{"n_layer": 11, "activation": "relu", "moe_layers": [1, 3, 5, 7, 9], "router_score": "softmax", "normalize_top_k": false, "init_std_router": 0.00739, "lr_router": 0.000321, "vocab_size": 8192, "norm_place": "pre", "init_std_o": 0.00593, "init_std_down": 0.00593, "lr": 0.000182, "warmup_steps": 540, "schedule": "wsd", "decay_fraction": 0.55}
Below are experts of layer 7 (counted from 0) of a mixture-of-experts language model. Rows are named router (the router's row for the expert), up (a neuron's input weights, with its number), down (a neuron's output weights, with its number) and show model dimensions 336-383. Each number is 128 + 24 x the weight over its row's rms, rounded and kept within 0 to 255.
After each expert's rows: a language model's description of what the expert responds to. This comes from a sample of Wikipedia text that the model never trained on.

# expert 3
router [ 99 146 100 150 146 122 165 118 151 122  93 112  83 117  81  97 165 137 106 119 135 142  92 161 145 122  69 140  89 128 127 101  91 186 121 159 118 146 117 132 104 116 133 135 139 101 132 140]
up0 [150  75 136 158 108  91 100 137 135 145 146 133  96 118 111 118  91  87 142 113 144 146 135 112 130 116 168 157 148 151 146 105 139  83 143 155 156  99  96  77 139 140 122 128 127 111 140 126]
down0 [141  93  85 182 122 116 150 129 148  99 126 124 105 122 137 138 168 138 140 174 163 115  91 137 185 151 123 122 118 150 130 146 138 100  91 143 118 132 118 112 161 120 146  93  88 151 147 110]
up1 [124 169 175 170 150 125 130 128 181 128 157  75 117 112 107  47 147 136 147 144 153  95  92 166 104 119 138 167 129 101 115 138 119 126 121 143 130 153 175 125 136 167 135  86 142 116  96 156]
down1 [130 153 160 148 124 122 116 163 194  89  97 140  91 105 152 148 149 148 132  93 162 128  96 110 143 130 164 144 124 112 125 156 103 141 148 136 150 149  91  94 123 107 117 106 109 153 139 127]
Openers after breaks. Opening quote marks and paragraph breaks that begin a new quotation, title or paragraph, as in "I Made It", song lists, article starts.

# expert 19
router [107 119 128 175 126  90 141 147 142 146  77  91 129 106 128 121 165 109 132 121 145 153  96 146 146 130 121 156  79 113 149 104 126 156 117 137 117 148  98 146  95 110 126 143 136  93 111 136]
up0 [144 122 123 150 106 114 128 168 169  95 125 137 133 132 126 107 131 155 128  88 105 107 127 137 159 125 112  98 103 179 138 156 136 156 140 160 128 186 104 127  88 107 127  89  89 133 175 117]
down0 [150 141  94 142 144 158 138 118  86 123 103 177 116 116  95 125 116 144 119  87 119 124 123 111 135 131 100 159 153 124 128 161 115 101 115  89 129  80 173 114 121 130 132 112 148 127 179 145]
up1 [100 128 119 140 104 101 122 126  98 140 149 143 128 117 141 154 123 106 130 153 135 158  65 145  50 114 121 146 142 124  99 104 108 103 145  67 117 144 139 120 131 148 126 126 124  96  91 151]
down1 [115 108 127 111 136 149 163 113 127 111 183 120 134 122 106 145 130 112 101 103 131 134 128 129 123 145 126 124 120 128 105 119 157 124 127  90 114 122 106 117 141 142 129 166 151 100 103 154]
Sentence-ending periods. Full stops closing a sentence, often after place names or list-like phrases, such as Queensland, Australia. and United States.; sometimes closing quotes.

# expert 34
router [ 91 120  80 173 127 136 135 139 142 104 101 118 102  84 109 119 151 114 131 144 124 139  79 131 161  93 119 151 128 126 155  94 131 178 111 136 127 161  96 154  91 154 113 140 102 119 123 129]
up0 [124 119 127 142 110 129 137 106 163 118 119  98 190 163 128  91 114 173 124 140 139 151 102 141 112 140 102 110 131  72 129 131 143 159 139 154 130 150 157 138 114 121 119 149 130 117 114 141]
down0 [152 111 117  79 164 127 112  97 132 130  92 175 132 122 126 122 120 144 161  94 154  89 130  91 104  93 134  78 108 161  98 161 146 109 111 160 117 138  84 120 110 147 136 149 112 154 123 112]
up1 [156 137 141 100  99 107 170 173 153 171 110 106 117 122 116 107 142  77 111 130 127 131 131 132 148 155 140 132 139 127 149 173  78  53 129 117 152 129  76 155 129 168 116 141 133 123  88 125]
down1 [125 159 160 107 119 124 151 139 115 114 141 167 138  85 141 145 153 119 140 151 137 137 112 111 143 126 160 161  74 166 127 118 140 157 136 167 154 133  91 158 138 160 103 130 157 110 119 141]
Pipes after text cells. Column pipes following a name or text cell in tables of reviews, awards, track listings and credits, plus Won, Nominated, Length, Platinum.

# expert 52
router [ 79 111 128 172 118 109 148 157 151 105 117 110 132 102 133  85 129  90  99 128 147 139 108 160 134 103 103 151 108 122 139 114 103 159 143 160 116 141 109 174  97 124 110 111 119  83 113 150]
up0 [151 118 114  90 115 109 127 183 145 138 141 131 141  98 131 136 165 121 172  62 131 124 151 125 134 130 104 154  92 137  94 103 122 161 131 129 135 128 104 140 146 136 134 115 130 196 123 121]
down0 [135 120  91 122  95  90  97 151 110 101 112 143 127 152 170 133  91 108 113 132 134 157 119 108 129  89 125 163 126  70 123 145 139 138 114 142 137 122 132 133  95 142 137 110 143 172  84 128]
up1 [185 154 119  90 135 120 164 162  73 149 123 150 134 161 140 104 146 198 120 135  79 116 142 151 140 135 144 137 139 122 108 148 113  83 142 126  96 149 116 134 110 135 138 142 143 119 132 128]
down1 [131 138 117 131 170 101 146 148 137 147 131 105 160 139 144 153 132 124 144 126 101 109 162 108 182 127 107 123 133 103 106 144 109 155 134  91 147 135 135 167 113 125 163 123 138 177 136 125]
Years and time spans. Year numbers after in, until or by, and time nouns such as year, season, months, 1990s, century in historical narrative.

# expert 9
router [137 129 102 138 145 135 166 112 160 128 106 128 126  96 122 111 146 147 122 121 147 160  83 130 120 105  75 103 139 109 145 132 106 161 146 119 119 178 103 132  90 132 107 160 116 119  97 142]
up0 [127 140 128 157 138 148 107 141 137 160 133 123 115  99 123 145 120 113 155 157 166 114  60 119 147 142 147 119 139 113 133 169 141 161 132 127 145 123 170 115  84 176 123 125 145 140 137  91]
down0 [134 119 150 131 125 152 112 125 160 124 126 140 130 104 154 141 154 133 115 128 126  93 135 188 121 117 104 133 124 106 160 127 110 128 171 108 132 139 115 111 118 117 123 107 130 119 108 109]
up1 [107 148  98 130 151 121 140 153 100 104 111 145 101 108 120 114 154 154 142 172 131 119 121 133 125  82 161 167 124 124 100  75 125 139 118 182 116 122 144 148 158 178 131  81 129 131 188 120]
down1 [154 116 123 141 181 118 146 154 165  98 127 106 125 110 147 105 111 125 113 157 120 119 132 151 125  94 121 142  88 146 101 149 120 127 104 141  94 169 107 129 180 164 183 115 154 157 171 158]
Title-linking function words. Linking words inside or before titles and credits, like of in The Diary of, titled, featuring, plus table pipes between film and role.

# expert 61
router [122 153 131 172 120 106 140 120 116 112  72 123 128 120  95 128 153 152 113 106 118 161 119 141 144 107  82 181  98 111 136 104 118 184 115 156 109 105 124 110 119 141  93 141 101 132 128 111]
up0 [119 164 113 107 149  91 157 138 103 156 122  83 114 121  63 142 168 148 143 124 117 124 127 169 121 163 158 160 123 151 156  91 135  92 144 163 141 135 118 125 124 100 124 151 121 130 160 115]
down0 [135 100 112 110 119 155 126 113 103 150 119 158 138  97 105 155  85 127  93 147 153 130 118 112 163 132 129 116 123 122 142 111 129 146 122 104 103 151  67 125 110 141 137 148 133 147 134 132]
up1 [117 189 129  99 130 137 134 115 108 163 142 123 121 110 105 120 186 140 112 117 101 100 136 128 106 114  94 129 153 186 170  76 124 164 109 111 133 157 105 139 125 145 117 174 151 105 125 106]
down1 [130 116 120 109 141 163 111 141 107 116 126 140 146 120 175 141 110  88 145 108 148 130 129 111 144 162 120 151 149 102 153  81 144 101  96 135 128 146 103 128 116 106 121 116 148 134 129 155]
Quantity numbers. Numbers giving counts, measures, money and statistics, often the first digits of a figure, such as 1070 km, 959, $1.60 trillion.

# expert 50
router [ 84 131  84 188 157  83 139 145 118  96  68  92 116  69 113 119 165 162 142 155 138 105 123 109 149 113 108 141 125 131 142 139 120 164 138 158 107 142 112 141 162 131  67 130 124 105 121 131]
up0 [153 122 148 120 151  85 130 150 117 136 165 179 149 115 136 132 114  77 124 128 129 158 115 135 114 126 116 163 140 112 104 143 138  86 146 140 158 128 130 142 139 115 116 144 125 167 150 170]
down0 [104 140 140 111  96 144 149 120 171 149 135  77 118 129  96 121 130  98 171 117 133 107 167 113 151 137 106 124 113 174 123 124 115 102 120 144 202 117 124 124 128 123 153  92 142  82 111 133]
up1 [102 133 148 121 118 107  95 119  97 124 132 165 144 169 124 123 162 143 113 148 162 114  95 121 112 105 106 146 122 120 141 122 106  86 190 133 138 122 122 125 122 116 129  98 131 127 124 134]
down1 [125 104 104 122  91 103 131 127 102 115 130 118 111 117 170 123 122 127 144 168  96  94  91 146 149 139 170 140 123 111 113 119  82 151 123 155  88 145 133 170 130 128 131 124 111 160 141 147]
Coordinates and data tables. N/W compass letters after coordinates, degree marks, and separators in infoboxes, census and election tables, e.g. 36°53′57″N, Turnout |.

# expert 56
router [124 102  56 145 116 145 114  97 156 114  75 134 156  85 118 103 151 139  91 132 125 155 111 152 131 106 100 140 110  86 115 125 139 127 129 142 124 174  77 151 108 145 128 136 109 116 102 143]
up0 [114 141 138 138 128 131 109 145 156 142 128 101 115 122 148 109 100 129 143 131 145 149 115  99 131 145  98 141 112 154 162 120  94 142 122 110 180 133 139 140 141  99  99 136 170 100 157 121]
down0 [124 116  96 121  98 135 173 135 107 142 146 111 131 128 116 116 110 159 168 135 123 112 140 126 146 178 122 119 132  88 131 152 106 163 167 126 115 141 145 180  76 126 168 153 144 137 192 104]
up1 [141 113 120 112  86 126 108 139  71 127 141 129 118 125 120 134 135 162 141 132 136 149 128 126 109  68 157 139 140 127 118 176 126 106 184 114 108  85 146 127 143 143 140 121 128  96 138 127]
down1 [140 119 144 130 170 107 150 111 143 145 144  98 161  88 149 173 136 161 167 181 121 109 146 132 119 136 153 137 132 135 128 125 104 118 105 125 131 110 116 119 113 100 127 133 120 130 132 124]
Institution name heads. Head nouns closing names of schools, universities, awards, museums and institutes, e.g. Emanuel School, Trinity College, Emmy award.

# expert 28
router [ 76 133  92 147 121  95 129 133 129 168 136 116 126  93  97 112 135 175 138 132 107 123 105 137 130  80 109 116 126 135 145 121 116 174 130 111 128 132  89 124 114 169  49 160 144 109 131 132]
up0 [129 137 156 136 159 126 130 162 148 140 138 118 133 116  92 108  99 118 110  89 114 109 105 151 122 141 110 120  97 159  74 149 101 106 103 142 115 143 132 151 140 152 131 176 154 105  84 123]
down0 [121 119 169 158 109 149 113 141 126 159  99 102 148 109 137  97 141 135 126 135 136  89 160 120 162 113 173 112 104 156  90 146 121  99  89 147 120 156 101 112 124 117 134 136 135 130 102 145]
up1 [145 186  87 111 146 138 145 208 106 172 151 129 158 102 126 106 136 121 117 101 180 142 102 142  88 192  85 112 142 139  96 148 149 130  88 126 112 141 133 119  86 124 114  86 159  65 132 143]
down1 [137 116 141 176 138  95 118 158 140 105 131  87 153 169 146 133 138 118 113 133 153  85 116 135 157 124 162 137 100 104  89 134  98 137 121 165 146 164 116 165 119  91 118 110 137 114 150 119]
Pipes in score tables. Column pipes and semicolons between numbers in sports results and league tables, such as win-loss, goals, points, and Pts headers.

# expert 8
router [ 88 130 102 146  84 115 149 133 175 148 131 111 135 103  91 115 158 153 115 136 121 148 107 157 126 108  81 147  95 135 150 101 133 137 121 169 137 138  90 135 100 118 111 183 112 121 148 158]
up0 [153 105 127 123 121 149 145 132  95 141 135 112  70 104 118 130 141 192 131 103  99 141 125 108 145  95 140 155 100 135 139 159 159 124 104 114 127 123 185 140 110 176 120 127 147 127 117 122]
down0 [149 126 125 114 119 126 177 116 124 143 122 124  92 157 151 134 133 164 104 137 120 138 143  86  95 160 128 146 157 195 135 126 116 114  72 109 127 128 148 130  85 132 125 150 101 158  93 174]
up1 [152 119 179 135 140 101 110 131 152 113  89  70 172  99 140 156 118 141 167 130 145 177  90 112  92 134 143 131 159 196 154 146  83 149 104 106  95 126 154 111 151 124 124 114 135 115  95 180]
down1 [ 73 106 114 135 110 120  88  41 133 125 124 155 124 104 162 145 107 121 103 139 101 112  89  76 142 143 128 124 166 110 105 131 181 115 133 172 130 117 153 133 146 118 108 114 111 100 147 152]
List commas and conjunctions. Commas, and, or, including, especially between items of enumerated lists, e.g. pear, peach, plum; crops, sheep, and ostriches.

# expert 6
router [ 88 108 102 159 134 137 176 144 167 125 109  99 114  86  85 101 130 158 120 139 150 147  70 134 107 112 100 156 111 127 168 103  93 136 134 133 161 128 108 136 110 119  40 166 131 111 102 168]
up0 [108 191 147 144 129  76 121 111 123 203 102 157 129 176 108  69 142 151 114 113 134 150 140 122 120 145 132  77 101 130 119  98 141 155 123 119 102 125 113 110  94 170 145 132 161 101 185 108]
down0 [140  51 129 169 148 174 123  85 144 121 115 156  91 113 108 152 129 152 106 142 116 127 158  70 103 115 126 124 148 157  97  98 122 110 104 155 168 115 119 131  55 139 171 159 131  53 135 120]
up1 [148 113 127 133 134 139 161  89 137 137  97 167 109 123 103 129 117 108 102 121 115 123 167 131 123 115 133 150 116 155  60 145 157  97 118 133 158 155 145 143 135 113 149 147 133 137 130 116]
down1 [124 101 111 153  94 115 128 121  73 107  90 175 112 113 139 135 170 132 167 112 143 128 147 129 154 106 112 137 154 112 104 130 134 111 136 145 111 175 136 130 138 112 116 119 107 164 108 140]
Commas after names. Commas, and sometimes semicolons or dashes, right after a name, term or number in lists and lead sentences, e.g. "Zanubrutinib, sold…".

# expert 53
router [ 94 137  87 171 116  92 112 125 121 163  76 127  88 101 119 118 167 139 137 124 111 164 104 185 101 115 119 134 136 118 136 147 135 162 112 119 146 138 145 135 112 135  88 113 138  74 116 126]
up0 [121 120 163 120 113 162 183 130 136 124 120 129 132 141 137 107 134 115  99 109 173 134  94 119 113 152 127  94 114 172 135 141 137  72 148 136 125 121 131 128 138  92 113  96 149 139 108 124]
down0 [120  92 151  68  74 157 155 171 139  89  65 162 128 144 133 123 118 144 204 145 133 127 149 142 119 116 157 142 147 115 107 105  96  81 154 145  94 120 151 148 114 112 133 106 105 142 102 141]
up1 [100 110 115 128 111 148 116 139 142 132 114 152  84 106 131  90 121 112 153  85 108 132 114 133 164  76 197 143 148 105 154 135  97  56 167 129  97 128 124 112  72 139 123 107  92 150 110 113]
down1 [112 112 117 114 109 102 146 136  72 139 130 137 115 126 143 170 103 141 145 147 123 125 119 144 118 113 117  83 163 107 123 127 117  88 140  97 145  98 110 112 103 143 163 120  89 148 133 143]
Country codes in tables. Three-letter country codes and football position codes in sports tables and draws, such as DEN, GER, UKR, DF, FW.

# expert 25
router [ 87  93 120 128 136 157 129 178 134 135 112  93  83 120 112  89 117 145  88 124 120 112 109 174 116 136 132 138  90 123 118  93  75 170  82 129 138 138 146 143 117 150 135 142 115  96 155 147]
up0 [129 155 137 132 109  67 133 153 113 126 153 161 131 112 108  97 106 112 116 141 133 151 134 127 101 128 115 121  96 119 135 104  89 109 143 117 154 131 167 115  84 183 122 118 121 155 137 112]
down0 [140 140 135  78 102 122 133 108 136 130  86 115  94 171 116 121 113 118 116 111 132 142  98  90 146 158 135  90 118 150 131 120 131 110  75 144  86 115 180 109 160 121 133 135 139 146 112 199]
up1 [114 200 153  83 152 113 138 158 113 110 130 108 134 118 115  93 102 123 141 164  96 114 145 128 143 160 127 148 170 135 100  97 133 107 127 143 121 124 104 128 139 122 110 174 147 201 112 140]
down1 [128 151 137 143 147 126 127 147 109 115 152 130 156 133 113 109 100 144 143 104 154 117 144 102 127 140  89 185 158 167 122 130 156 106 114 127 142 108  89  94  81 132  93 140 142  78 134 142]
Short pieces and vague nouns. Single-letter or short word pieces inside words and contractions, such as Her-t-fordshire and That's, plus vague words like thing, kind, lot, what.

# expert 58
router [ 97 112 106 171 144  92 149 149 106 128  82 108  87  95  90 144 146 132 152 124 136 155 122 126 148  94  77 114 131 152 157 163 115 128 148 167 151 111 129 111 152 129  84 117 143 119 138 140]
up0 [136  85 103 118 106 150 115 110 120 155 150  74 121 177 128 120  66 138 115 102 160 134 146 154 127  75 147 132 140 121 105 132 115 143 114 138 151 115 127 120 103 106 102 140 122 147 120 136]
down0 [118  91 110 141 136 103 166 138 151 143  88 124  85 137 134 143 157 120 132 123 100 159 152 120  88 123 160 175 125 167 149 109 151 123 116 128 151 149 154 121 148 130 160 128  99 158 165 135]
up1 [133  87 131 148 127 102 111 175 141  80 114 144 137 134 128 131 101 111  92 117 179 113 133 136  65 120 120 142 130 147  87 143 144 142 146 122 143 126 142 130 125 152 103 136 115  95 113 101]
down1 [108 112  94 139 138 109 136 131 112 123 122 183 111 132 130  99 115 114 123 179 124 166 130 127 156 111 149  98 107 112 122 138 165 132 101 121 148 109 101  94  89 119 141 137 142 130  66 139]
Units, formulas and code. Symbols and letters inside units, math markup and formulas, such as _, {, ^, GHz, mm, km, N/m, slashes in chemical identifiers.

# expert 44
router [132 133 126 123 136 115 135 134 135 133 118  72 105 148 114 117 156 137 118 106 134 118 137 128 123 128 112 161 121 124 153 144  84 142 111 154 149 137 132 133 117  90  65 149 168 118 139 151]
up0 [125  87 127 153 109 103 134 127 158 176 130 173 118 105 120  85 127  69 168 121 116 120 123 146  75 102 127 143 113 128  94 185 121 121 155 112 132 154 115 110  99 151  77 140 167 163 101 125]
down0 [125 121  96 136  93 150 135 167 143 112 151 112 106  93 174 106 158 122 134 128 131 102 103 141  97 108 178 128 104 180 152 162 157 109 148 109 143 157 119 115 146  90  98 118 136 149 141 121]
up1 [118 131 114 146 173 129 114 132 115 144 117 149 132 135 143 112 156 121 120 124 179 159 111 159  97 143 155 116 106 125 110  91 140 145 139 135 136 112  78  99 103 157 124 167 118 170 161 139]
down1 [137 159  97 120 123 147 141 153 124 137 139 128 133 126 169 107 142 162  91 165 126 149 129  88 146 140 150 143 121 151 152 134 130 114 133 112 130 118 125  92 130  92 114 165 137 159 125  93]
Greek-Latin word roots. Connecting syllables and prefixes in learned compound words, e.g. Ety-mo-logy, Ant-ho-logies, ne-uro-pathy, micro, bi, Geo-graphical.

# expert 2
router [130 141 112 123 144  83 146 131 112 138 105 139 129  82 125 121 159 109 131 133 152 139 113 132 119 112 115 107 113 134 123 138 114 139  96 116 112 182 110 144  69 129  84 141 102 102 119 167]
up0 [124 128 147 131 131 104 104 138 129 156 135 109 137 143 145  87  98 121 116 116 144 137 117  90 144 101 127 112 102 165 121 105 123 145 125 121 120 119 182 154 126 118 109 156 100 124 165 109]
down0 [125 163 119 117 164 118 165 124 154 125  84 138 157 116 139 135 100 166 111 123 176 155 108 128 121 138 161 123 140  86  89 168 142 113 140 126 136 108 144  99 129  83 149 131 120 164 146  85]
up1 [134 102 125 143  99 137 119 145 128 140 121 127 161 133 130  61  80 154 143 132 147 132  93  90  61 136  70 159 167 135 114 129 181 125 106 103 112 130 114 110 169 139 123 131 153 137 134 187]
down1 [146 134 110 129  97 103 144 138 157  63 129 153 157 143 146 112 125 103  82 150 145 117 139 168 136 103 103 159 114 112  96 114 159 134 125 151 125 152 113 150 147 107 130 167 121 143 118 175]
Sports stats table separators. Pipes, dashes, colons and semicolons in football and hockey career tables, honours lists and infobox lines, e.g. League | Apps | Goals.

# expert 38
router [123 133 105 187  87 105 179 113 138 124  88 106 110  87  78 122 136 108 100 126 154 152 126 121 133 146  98  97 119 141 128  91 112 128 131 117 141 159 133 130 131 149 105 151 129  85 131 113]
up0 [103 136 159 158 145 159 119 104 134 141 100 133  90 158 128 136 116 162 122 158 163 115 107 127 160 122 121 146 136 121 111 108 149 104 148 129 102 120  91 145 126 128  94 146 106 171 160 149]
down0 [132 117 108 102 116 156 152 103 127 139 104 155 155 148 128 194 139  95 165 145 123 106 142 109 111 134 121 157 123 128 120 140 131 154 129 120 110 135 121 158  76 162  99 159 152 106 127 118]
up1 [152 137 123 128 153 167 108 148 151 160 140  89 113 144 152 129 150 101 142 119 151  62  92 121 152 112 173 144 112 112  91 116 110 139  73 154 110 124 131 166 144 148 106 138  65 134 154 101]
down1 [143  96 166 142 152 101 162 112 130 127 112  90 130 128 148 165 122  99 113 143 121 131 125 132 100 137  95 131 132 188 111 125 124 141 171 117 159  97 119 179 107  84 163 146 117  83 127 136]
Acronym capital letters. Single capitals or letter pairs inside acronyms and call signs, e.g. BTN, HBCU, KVVU, BJP, ESPN.

# expert 15
router [109 138  96 177 154 145 123 137 139 115 125 102 105  70  84 100 118 128  98  98 143 166 128 141 137 116 115 144 127 140 154  85 135 135 132 140 159 136  90 162  83 117 105 133 115 111 133 141]
up0 [118 121 140 112 127  84 146 194 125 110 129 117 175 107  86 144  73 150 107 109  98 108 137 101 109 111  68 143 117 130 123 114 113 169 139 150 154 148 119 131 132 127 119  83 119  93 168 165]
down0 [147 123  61 110 146 119 119 108 130 136 125 102 105  97 148 121 125 141 111 132 127 118 139 133 151 133 101 155 113 139 138  97 143 112 179 108 125 128 150 106 162  94  81 123 148 131 121 161]
up1 [116 129 104 115 156 142 135 155 122 123 129  82 148 132  75  99 141 119 159  88 174 133 102 178 158 134 104 126 162 165 160 137 119 127 142 115 116 101 166 142 143 125 114 148 101 112 119 143]
down1 [130 140 110 136 131 152 131 127 166 137 125 147  87 153 129 174 118 139  97 142 115 134 103 164 129 139  69 124 151 135 125 125 141 118 130 129 138 111 141 133  93 150 164  91 131 143 133 186]
Album credit roles. Dashes, commas and role words in album personnel lists and filmography tables, such as – mastering, vocals, bass, artwork.

# expert 57
router [120 110  88 173 116 117 159 156 155 143 118 135 144  73 111  87 150 153 101 131 122 135 138 135 152 117  85 142 113 127 148 121 115 168 100 142 139 162  86 168  98 117 131 163 155  96 137 159]
up0 [ 88  91 160 157 194 152  85 137 115 172 139 122  95 130 131 102 157  92 105 151 117 118 128 166 159 132 175 146 104 145 173 165 113  89 116 133  90  94 152  95 129 130 110 146 142 104 130 132]
down0 [107 111 112 110 143 161 127 146 125 134 111 129 102 118  97 122 128  90 114 131 159 119 123  81 136 156 160 117 138 113 102 136 106  95 144 120 148 157 142 116 108 155 126 131  85 168 151 139]
up1 [158 122 133 115 115 106 140 131 140 134  92 145 119 107 139  89 140 108 118  79 105 156 134 129 163 130 138 107 124 105 137  88 132 115 157 137 141 138 136 148 104 131  90 125 107  96 104 132]
down1 [154 130 151 163 137 120 141 127 159 150 159  92 167 103 168 132 154 106 109 112 157 172 119 120 111 141 135 111 141 122 108 128 125 136 123 128 110 142  77 169 135 117 113 114 168 121 119 149]
World and heading marks. The word World or world in names like World War and World Championship, continent names, and = signs in section headings.

# expert 41
router [ 98 141 116 151 173  96 120 132 112 126 111 123 130 140 116 116 143 130 106 113 156 132  73 161 135  93 110 147 147 140 121 127  93 158 130 137 113 124 123 132 116 109  70 134 122 118 131 128]
up0 [110 126 137 157 160 103 136 112 118  95 116 139 136 121 128 138 108 102 175 134 107 118 118 131 109 108 159 113 108 129 111 140 182 117 155 135 169 147  87  93 151  86 104 109 138 135 141 129]
down0 [167 127 145  98 126 135 139 118 102  96 135 110 130 136 131 126 158 171 128 123  79 115  80  91 161 102 144 120  73 135 119 113 155 149 125 125 125  67 154 150 133 166 127  98 161 130 149 150]
up1 [105 101  83 122  90 146 159 168 110 151 124  90 118 143 126 120 151 158 135 185  91 108 121 122 130 136 143 124 118 182 129 140 190 141 103 120 132 118 106 172 123 110 162 122  94 133  99 105]
down1 [120 129 124 155 118 116  95 102 121 129 150  91 155 156 133 106 145 142 107 156 113 127 125 122 153 111 117 113 124 124  58 120  78 124 166 129 134 151 117 126 121 157 155  92 166 147 123 170]
Foreign place-name starts. Capitalised first piece of foreign, often Slavic, place and club names in sports tables and text, such as Slovenia, Malmö, Gorica.

# expert 21
router [ 72 122  94 173 148  93 178 167 160 142 112  75  88 107 130 106 161 136 138 159 120 156 130 134 158  93 106 116  92 127 161 121 121 161 139 172 105 117 119 124  84 117 110 162 127 129 121 110]
up0 [121 159 161 150 176 115 138 132  93 118 148 120 150 148 155 110 137  59 138 130 174  94 121 122  67 105 135  99 151 131 137  88 141 122 120 122 144 120 136 145 110  94 123 101  97 140  91  99]
down0 [186 126  93 121  88 124 105 147  92 130 129 111 123 171 106 148 130 103 162 115 122 108 164 136 124 140 103 166 102 108 124  81 129  97 135 115 133 136 127 130 147 139 136 161 107 144  88 121]
up1 [115 106 105 132 101 104 115 133  84 132 138 113 146 109 170  68  62  82 131 144 129 153 121 145 143 115 134 112 134 123 148 120 116 142 122 138 130 135 161 177 131 199 114 102 126 127  97 141]
down1 [131 100 168 120 170 113 121 149 136 172 118 161 146 147  86 120 109 113 162 129 140 140 109 124 142  93 153  97 159 151 107 118 151 125 124  98 139 120  99 155 147 126 116 103 131 127 160 108]
Census statistics prose. Words and punctuation in demographic and election statistics, such as households, median, population, of after percentages, and commas after years.

# expert 12
router [106 122  85 156 136 121 133 117 146 151  87 124 100  91  95 127 121  81 113 143 123 150  92 146 146  94 126 139 137 147 120 146 131 113 140 103 117 149 121 133 132 146  83 140 121 107 116 120]
up0 [137 121 121  92 111 155 131 134 128 135  93 104  89 104 129 143 131 124 123 162 146  89 138  82 153 139 159 147  90 107 142 114 137 113 136 163 105 113 139 129 150 101  97 148 101 118 131 104]
down0 [134 117 121 117 121 109 125 123  88 163 143 114 163  96 115 124 100  96 139  89  94  97 154 123  93  88 123 161 124  74  98 137 166 167 173 124  96 103 129 143  73 134 137 134 134  90 150 123]
up1 [107 142 106  91 185 132 135 112 130 152 141 118 106  95  94 122  97 157  91 126 118 123 122 151 146 145 124 108 126 158 130 148  63  89 140 127 108 136 116 148 161 181 123 145 126 156 100 138]
down1 [114 145 121 102 130 100 136  80  90 124 128 112 137 108 129 148 156 114 120 153 155 137 159 130 148  72 113  85 113 156 131 181  79 123 137 113 108 170 138 130 170 126 113 135 101 111 145 167]
Surname and name pieces. First pieces of personal names and surnames, especially after Mc/Mac, plus titles and initials, e.g. Mc-M(ahon), McC(allister), Mrs, St.

# expert 0
router [ 79 131 128 146 139 109 128 187 128 117 112 126 122 134 133 127 172 141 129  93 150 115 105  88 126 113 129 122 110 109 128 113  87  99 135 154 170 135 143 150 116 128  69 142 128 101 177 157]
up0 [110 150 142 138 123 159 119 132 151 161 127 120  79 134 143  95 144  56 106 190 122 120 111 102 114 132 163 148  66 176 146 118 155 103 134 111 148 113 138 170 139 160 123 110 139 181 148 148]
down0 [ 47 128  63 126 165 123 139 147  85 131 117 116  97 131 139 139 102 160 129 138 144 147 106 131  98  51 145 123 108 173  94 142 138 122 182 151 142 165 162 132 108 140 101 122 103 120 137 134]
up1 [140 141 123 121 145 162 117 122 113 148 129 123 143 147 132 118 154 114 133 137 133 160 110 141 139 104 108 100 127 139 147 165  48 121 112 119  90 146 104 149 160 143 107 107 155 135 152 138]
down1 [134 131 158 149  92 144 134 100  89 167 169 132 111 119 108 130 128  93 150 101 140 147 129 172 137 121 103 113 104 119 143 127 135 107 112 192 113 145 118  91  90 152 130 131 157 104 107 112]
Early word-piece fragments. Opening or middle pieces of split common words, often after a hyphen or article, like subs(idized), cap(acity), Inf-ras-tructure, rec(ycled).

# expert 32
router [120 120 121 162 132  87 140 114 150 135  74 120 156 100 144 135 108 140 133 130 120 113  94 135 163 135  95 158 140  97 120  88  97 145 135 139 127 115 121 128 102 116  51 147 159 114  80 103]
up0 [110 104  84 136 140 178 135 116 101 139 153 106 148 134 116 169 122 103 136 146 117 141 136 107  94 148 154 130 117 119 110 157  98 110 108 122 144 103 129 117 143 133 150 144 114  98 157 156]
down0 [144 130 140  93 137 131 154 120  81 128 103 155 130 135 136 123 104 114 107 137 104 123 139 130 135 122  97 118 121 114  96 140 114 125 125  88 118 121 121 133 116 159 138 108 135 128 105 152]
up1 [100 117 137 123 171 129 124 180 113 153  75 141 112 141 121 105 192 120 161 120 139 135 150 139 166 140 120 159 133 101 123 139 138 155 116 171 134 124 140 157  84  94 168  93  93 140 104 122]
down1 [ 96 151 125 121 126  71 136 120 124 130 136  97 160 110  84 135  99 192 125 134 132 132 152 126 119 105 173 104  92 129 108  77 127 108 124  98 126 144 118 104 112 136 150 120 153 148 109 114]
Saint and title prefixes. Name-initial prefixes like San, Saint, St, Sir, Holy, Old before a saint or place name, mostly in church contexts, e.g. San Miguel.

# expert 14
router [112 160  91 167 116 136 116 134 102 130  85 139 135  41 114 120 155 165 137 123 170 111  99 131 144 115 126 136 117 132 157 122 143 144 110 107 159 146 143 139 115 145  24 119 148  78 111 173]
up0 [129 172 139 121 134 122 112  88 123 129  93 135 138 131 147 126 128 127  89 144 123 162 122 140 163 113 123 176 127 109 109 110 124 104 124 146 102 149 122 104 136 114 146 102 133  57 139 112]
down0 [116 149  67 128 159 151 141 150 126 144  92 136 113 118 126 162 117 129 135 155 148 154 149 171 107 101  94 167 146 130 132 166  81  90 126 138 117 117 147 128 120 124 143 108 119 132 109 124]
up1 [153 135 128 104 128  89 110 139 110 145  91  95 122 128  93 139 193 134 117 155 168 106 119 103 113 148 108 128 125 111 120  95 149 106 158 183 139 127 134 137 108 150 160  94 116 116 139 140]
down1 [111 154 157 124 114  93 115 143  93 109 124 115 136 145 136 121 115 126 133 104 104 141 155 136 153 130 137 106  79 116 117 178 169 138  82 137  87  92  71 112 130 157  91 111 138 104 129  87]
Biographical infobox fields. Separators and words like born, aged, died, Height in player infoboxes, squad tables and founding dates, e.g. (aged 32), Founded: 1962; 64.

# expert 13
router [127 142 104 182  95 124 147 120 177 137  66 134 130  90  92 127 123 163  98 141 134 161 131 174 165  91  87 143 110 145 129 121 108 163 141 105 128 128 107 137 106 103 101 172 130 111 150 127]
up0 [111 133  99 150 111 112 120 129 161 138 158 167  61 106 114 152 147 149 123 141  73 123 127 100 116 136 122 113  96 107 180 159 117 137  78 126 139 141 164 150  78  97 116  81  95  93 106 134]
down0 [103 139  86 147 107 141 113 143 110 191 122 132 100 185 112 121 118 170 125 121  99 110 179 140 128 128 100 145 181  94  96 124 152 146 120 147 112 118 113 146 146 144 139 148  96 131 123 108]
up1 [119  84 144 153 127 156 165 116 148 113 133 133 136 107 158 117 134  87 155 114 168 116 135 118 119 142 117 141 111 120 131  96 172 101 154 124 134 193 156 164 121 118 135 118 152 128  91 124]
down1 [166 104 151 118 179  89 151 100 143 124 122 166 149 108 128 125 108 101 113 112 152 134 100 145 157 169 138 147 131 134 125 140 106 143 156 134 128 124  57 114 100 111 161 145 131 141 119 134]
Years in dates. Year numbers inside dates, parentheses and ranges in lists, tables and taxonomic authorities, such as 02/14/2015, (Pagenstecher, 1900), 2003–2006; also ages.